From a checkpoint of a small mixture-of-experts model trained on Wikipedia: 64 experts in each of 7 layers.
Below are experts of layer 5 (counted from 0) of a mixture-of-experts language model. Rows are named gate (a neuron's input weights, with its number), up (a neuron's input weights, with its number), down (a neuron's output weights, with its number) and show model dimensions 0-127. Each number is 50 + 15 x the weight over its row's rms, rounded and kept within 0 to 99.
Before each expert's rows: a language model's description of what the expert responds to; "comes before" lists some tokens at least twice as common just after its tokens as in all text. This comes from a sample of Wikipedia text that the model never trained on. Tokens count by the router's weight.

# expert 63
What it handles: Word-starting verb stems awaiting suffixes, such as re(ported), cont(ains), writ(ten), play, follow, serv, us.
comes before: "ing", "er", "ed", "ers", "es", "in"
gate2:42 32 50 70 58 25 50 57 69 68 40 35 57 34 50 66 37 75 36 71 40 60 55 73 40 33 43 44 64 44 47 43 73 45 33 72 40 46 50 57 82 59 58 43 33 68 57 09 51 38 42 57 21 58 32 55 29 40 26 42 50 51 54 53 48 38 50 44 40 37 57 74 41 56 30 65 61 64 49 37 47 41 59 41 43 55 41 68 30 06 64 61 49 51 85 57 45 34 52 49 47 66 70 75 59 31 82 69 16 64 41 63 35 50 72 62 47 63 66 35 33 23 58 52 50 30 41 51
up2:64 54 21 31 47 50 48 74 63 52 69 59 53 72 41 65 54 79 29 35 51 53 51 65 65 61 65 68 48 32 26 42 63 47 36 40 53 73 50 33 40 16 53 31 50 44 68 30 36 60 44 45 30 63 27 47 39 47 16 70 49 50 55 53 52 43 44 59 74 25 53 39 18 64 55 62 55 59 20 43 28 56 52 27 69 49 61 60 33 42 70 81 50 77 59 50 39 44 27 59 54 73 48 70 45 51 38 64 42 40 50 38 35 57 41 33 33 70 58 76 41 32 60 54 18 52 36 74
down2:55 37 54 66 40 54 36 34 48 39 58 45 47 42 42 73 42 58 36 30 60 60 35 71 38 71 43 47 61 36 65 69 40 42 59 52 67 50 99 68 47 58 56 24 52 51 55 27 42 67 53 64 34 62 53 90 61 51 44 48 27 04 75 87 46 74 36 70 52 49 67 71 73 68 40 51 67 50 60 52 56 59 44 37 59 66 66 53 73 32 52 43 55 60 37 45 53 22 43 66 63 85 32 55 50 35 40 53 64 51 56 49 71 20 59 65 51 49 49 47 44 48 53 43 49 37 48 50

# expert 14
What it handles: Word pieces in sports and music-release contexts, especially inal in semifinals and finals, plus Championship, team, football, League, album, World.
comes before: "s", " |", ":", ";", " Championship", "ly"
gate2:80 44 37 54 47 24 28 37 50 51 58 49 53 61 56 47 53 48 34 54 54 16 37 33 84 31 23 77 57 54 56 40 73 55 32 49 37 48 38 35 48 45 48 32 62 58 69 50 60 54 19 64 82 45 43 56 49 49 59 74 37 42 42 43 60 44 43 87 43 21 43 42 35 46 62 66 31 38 48 34 33 62 41 25 24 52 49 41 70 45 54 53 57 44 44 54 43 66 27 31 42 57 22 42 27 27 99 62 57 50 41 44 28 61 41 59 73 65 45 37 45 60 40 51 43 63 56 48
up2:51 59 48 27 68 59 47 33 56 53 32 48 53 55 34 59 65 37 75 63 49 61 53 49 30 52 54 75 19 69 42 43 64 36 44 46 63 45 34 68 25 66 67 26 60 46 52 38 58 61 25 48 53 53 57 58 58 59 48 52 24 46 46 56 38 58 41 31 51 69 36 53 70 19 27 68 48 46 55 28 39 28 37 48 60 46 51 38 40 42 77 84 56 23 27 34 67 88 45 64 32 42 78 49 20 74 30 85 66 36 58 27 68 50 47 47 43 47 52 57 33 51 52 48 28 24 52 40
down2:68 81 49 26 48 62 68 62 11 41 70 39 38 55 68 72 24 42 52 66 52 45 42 80 60 26 49 46 44 53 48 67 42 41 57 71 65 50 42 19 45 78 50 51 60 43 61 37 37 45 44 40 65 33 73 70 30 22 43 43 38 44 46 62 52 66 37 71 55 35 28 20 59 55 27 38 46 29 45 50 64 57 62 47 22 24 40 59 49 37 45 80 47 52 38 58 67 73 66 53 53 50 73 48 41 37 46 35 58 30 32 66 56 51 53 64 32 25 67 21 57 38 52 57 69 50 40 71

# expert 8
What it handles: Decimal points and thousands commas inside figures in tables and infoboxes, plus quantity words like all, two, three, some, most.
comes before: "0", "5", "3", "4", "7", "8"
gate0:33 57 60 50 49 62 67 49 58 31 40 09 62 48 37 53 46 62 80 58 48 60 42 41 53 57 57 56 72 12 36 65 38 43 50 99 40 44 26 62 77 45 71 64 59 44 33 40 51 31 26 46 38 44 56 58 61 62 58 61 45 41 71 66 30 29 61 40 44 46 31 63 66 77 35 69 56 50 53 57 65 72 41 41 36 44 67 52 39 30 58 38 36 32 50 77 60 52 30 32 49 38 62 64 31 26 54 54 48 21 52 24 64 61 50 51 35 46 42 43 61 43 18 41 44 69 35 64
up0:50 43 55 79 67 53 62 48 68 25 57 37 53 56 61 26 47 59 52 68 52 26 64 82 49 70 43 72 20 66 24 64 53 52 39 47 38 41 40 49 26 48 82 50 57 48 32 58 72 31 37 54 39 49 48 55 75 38 64 49 34 46 49 78 41 52 43 57 42 34 54 38 89 63 60 50 56 29 43 75 58 50 50 51 18 47 65 59 57 55 42 41 28 25 33 41 24 65 57 47 36 46 65 42 57 41 89 68 56 61 36 10 26 18 42 45 43 57 53 63 52 52 41 38 44 64 45 47
down0:47 41 48 55 27 54 58 32 37 60 67 51 44 51 26 52 63 44 36 53 56 49 43 41 47 60 71 46 48 75 37 65 52 52 41 55 61 52 61 60 58 47 76 46 50 43 73 78 25 40 70 63 52 37 36 66 57 55 28 42 45 34 64 55 62 43 53 56 55 47 19 38 85 47 64 63 55 43 33 54 70 37 29 65 42 40 49 23 41 53 41 50 22 68 34 40 22 44 23 60 45 49 54 55 58 57 56 40 63 41 14 56 00 49 38 52 60 37 52 49 48 58 25 42 68 29 53 57

# expert 28
What it handles: Final pieces of personal and place names, such as -son, -ton, -er, -a, -is, as in Henderson, Alexander, Melinda, Ebla.
comes before: ",", " |", " (", "'s", " M", " B"
gate9:46 52 30 60 60 34 23 59 68 66 88 52 45 95 65 54 56 56 47 39 36 53 17 52 40 57 52 71 52 16 66 58 47 69 65 44 45 49 57 41 45 27 61 45 68 42 40 29 58 78 41 08 49 53 44 67 76 57 46 35 55 60 47 45 67 45 77 53 50 45 60 67 52 48 47 65 61 41 38 42 48 23 67 46 51 67 43 26 50 24 73 43 51 53 35 44 51 40 51 53 76 28 63 23 39 42 31 62 52 26 41 36 70 73 47 42 49 52 26 37 54 42 53 71 72 58 55 69
up9:55 43 47 37 66 36 51 37 48 43 53 39 51 36 64 48 63 61 56 32 42 38 26 40 00 38 42 57 29 53 38 51 58 36 46 24 51 27 74 36 70 50 27 69 85 43 42 65 50 62 58 77 63 51 18 47 63 50 21 50 48 61 25 32 54 70 32 55 35 45 59 63 49 74 62 57 65 37 78 35 26 48 54 53 52 75 70 46 65 41 35 60 56 44 50 63 66 75 51 55 43 57 51 13 42 63 32 37 59 24 39 59 55 63 27 57 36 49 41 61 27 30 38 63 69 53 60 64
down9:30 51 51 46 55 54 64 48 52 64 53 84 48 59 49 62 64 49 45 63 33 43 49 39 51 61 29 36 72 36 46 60 60 79 49 61 44 46 32 76 46 50 33 32 74 68 76 40 37 52 87 28 42 44 58 53 56 33 80 49 66 37 53 52 59 44 48 61 44 42 25 36 52 47 62 48 46 55 22 23 41 43 77 44 55 08 21 50 63 29 69 35 67 44 67 33 60 50 97 32 37 46 36 72 57 31 76 69 39 47 55 31 42 62 57 23 63 36 53 61 49 51 51 45 50 59 45 34

# expert 55
What it handles: Ordinal endings like th after numbers, as 16th, 56th, plus first, second, one, two, and Sc/sc word starts, as Score, Scotland.
comes before: " of", "or", " cent", ":", " in", "ory"
gate1:42 78 56 47 23 34 60 49 48 54 65 44 72 54 59 53 50 41 55 60 71 64 38 25 66 38 67 72 69 55 86 53 38 38 49 53 53 41 48 31 37 49 75 42 53 32 74 61 53 68 30 40 86 57 50 58 42 56 38 75 45 24 17 51 55 47 41 38 51 50 32 26 45 51 37 46 45 43 53 57 78 50 58 90 47 48 28 73 66 60 58 44 44 64 69 88 62 33 36 36 32 62 59 42 40 54 50 28 23 23 37 44 35 50 58 46 16 56 48 53 33 36 31 50 45 36 35 38
up1:53 49 58 61 41 51 66 60 47 46 50 17 66 40 58 46 54 46 35 55 33 42 49 38 32 39 31 29 56 48 66 47 72 58 48 48 25 54 45 49 50 24 40 31 32 55 40 38 29 41 20 61 75 45 47 57 28 30 54 41 58 53 68 73 35 42 41 49 35 45 49 63 62 35 18 78 25 39 57 53 40 39 69 42 43 58 43 40 55 45 49 25 50 52 08 26 53 59 26 76 32 97 25 35 65 61 62 70 41 80 51 28 53 47 37 63 44 36 48 32 59 36 49 28 31 56 36 62
down1:59 76 67 49 47 43 42 30 52 46 56 58 74 36 49 26 51 70 53 22 66 51 55 36 58 45 44 48 56 51 56 38 69 29 45 78 52 55 57 20 62 46 61 92 33 44 41 56 36 49 37 61 56 20 66 64 59 41 18 37 53 57 40 27 30 45 55 57 28 49 44 51 65 83 46 70 32 23 42 41 54 59 47 53 18 60 52 73 35 57 70 57 53 55 24 39 36 38 67 17 49 48 67 38 26 65 47 43 70 54 60 39 48 46 11 41 58 36 55 61 52 32 48 59 24 38 54 74

# expert 17
What it handles: Word-internal pieces, especially v-containing fragments like v, erv, ev, av, in device, elevations, having, serv, includ.
comes before: "ed", "ing", "en", "es", "id", "e"
gate1:47 35 22 50 43 52 40 54 61 50 49 42 62 40 40 65 47 72 37 49 70 66 39 49 43 40 43 29 60 51 55 18 60 63 37 28 37 69 57 42 43 70 36 36 57 77 41 59 49 27 47 44 51 67 23 54 66 56 17 45 33 64 81 43 79 62 55 64 43 53 74 41 39 36 60 48 55 47 45 52 39 40 19 37 66 32 45 28 68 48 53 52 45 83 46 71 70 33 69 60 39 65 42 47 41 64 55 63 44 32 75 39 51 66 67 31 57 59 07 41 64 38 23 62 42 12 60 40
up1:48 56 44 80 38 30 58 81 75 59 57 70 60 34 55 36 50 51 86 35 27 65 36 61 21 80 40 46 58 16 58 47 47 57 73 59 42 58 42 49 32 67 46 50 48 50 69 21 59 38 44 27 46 58 61 66 67 50 44 46 49 71 46 46 36 63 35 45 09 44 48 46 58 66 56 50 65 65 47 62 36 27 57 48 43 39 63 41 91 54 55 61 46 61 67 52 38 53 62 68 47 29 46 68 26 47 43 39 58 33 52 65 88 60 66 51 70 24 44 36 46 31 39 57 75 46 58 36
down1:44 35 76 54 99 72 63 55 76 54 57 50 33 35 64 74 70 84 36 49 51 48 39 68 41 59 42 64 65 18 38 41 48 56 62 70 53 54 40 22 50 36 45 35 60 46 66 57 65 50 52 59 48 56 42 51 31 63 52 71 30 75 45 45 71 59 48 24 59 37 50 49 52 33 20 39 64 69 64 68 52 39 50 66 48 08 51 55 56 58 60 50 55 21 46 28 22 49 35 38 72 34 63 69 48 50 52 61 39 39 54 31 45 57 58 46 59 49 67 54 59 44 82 55 78 63 50 31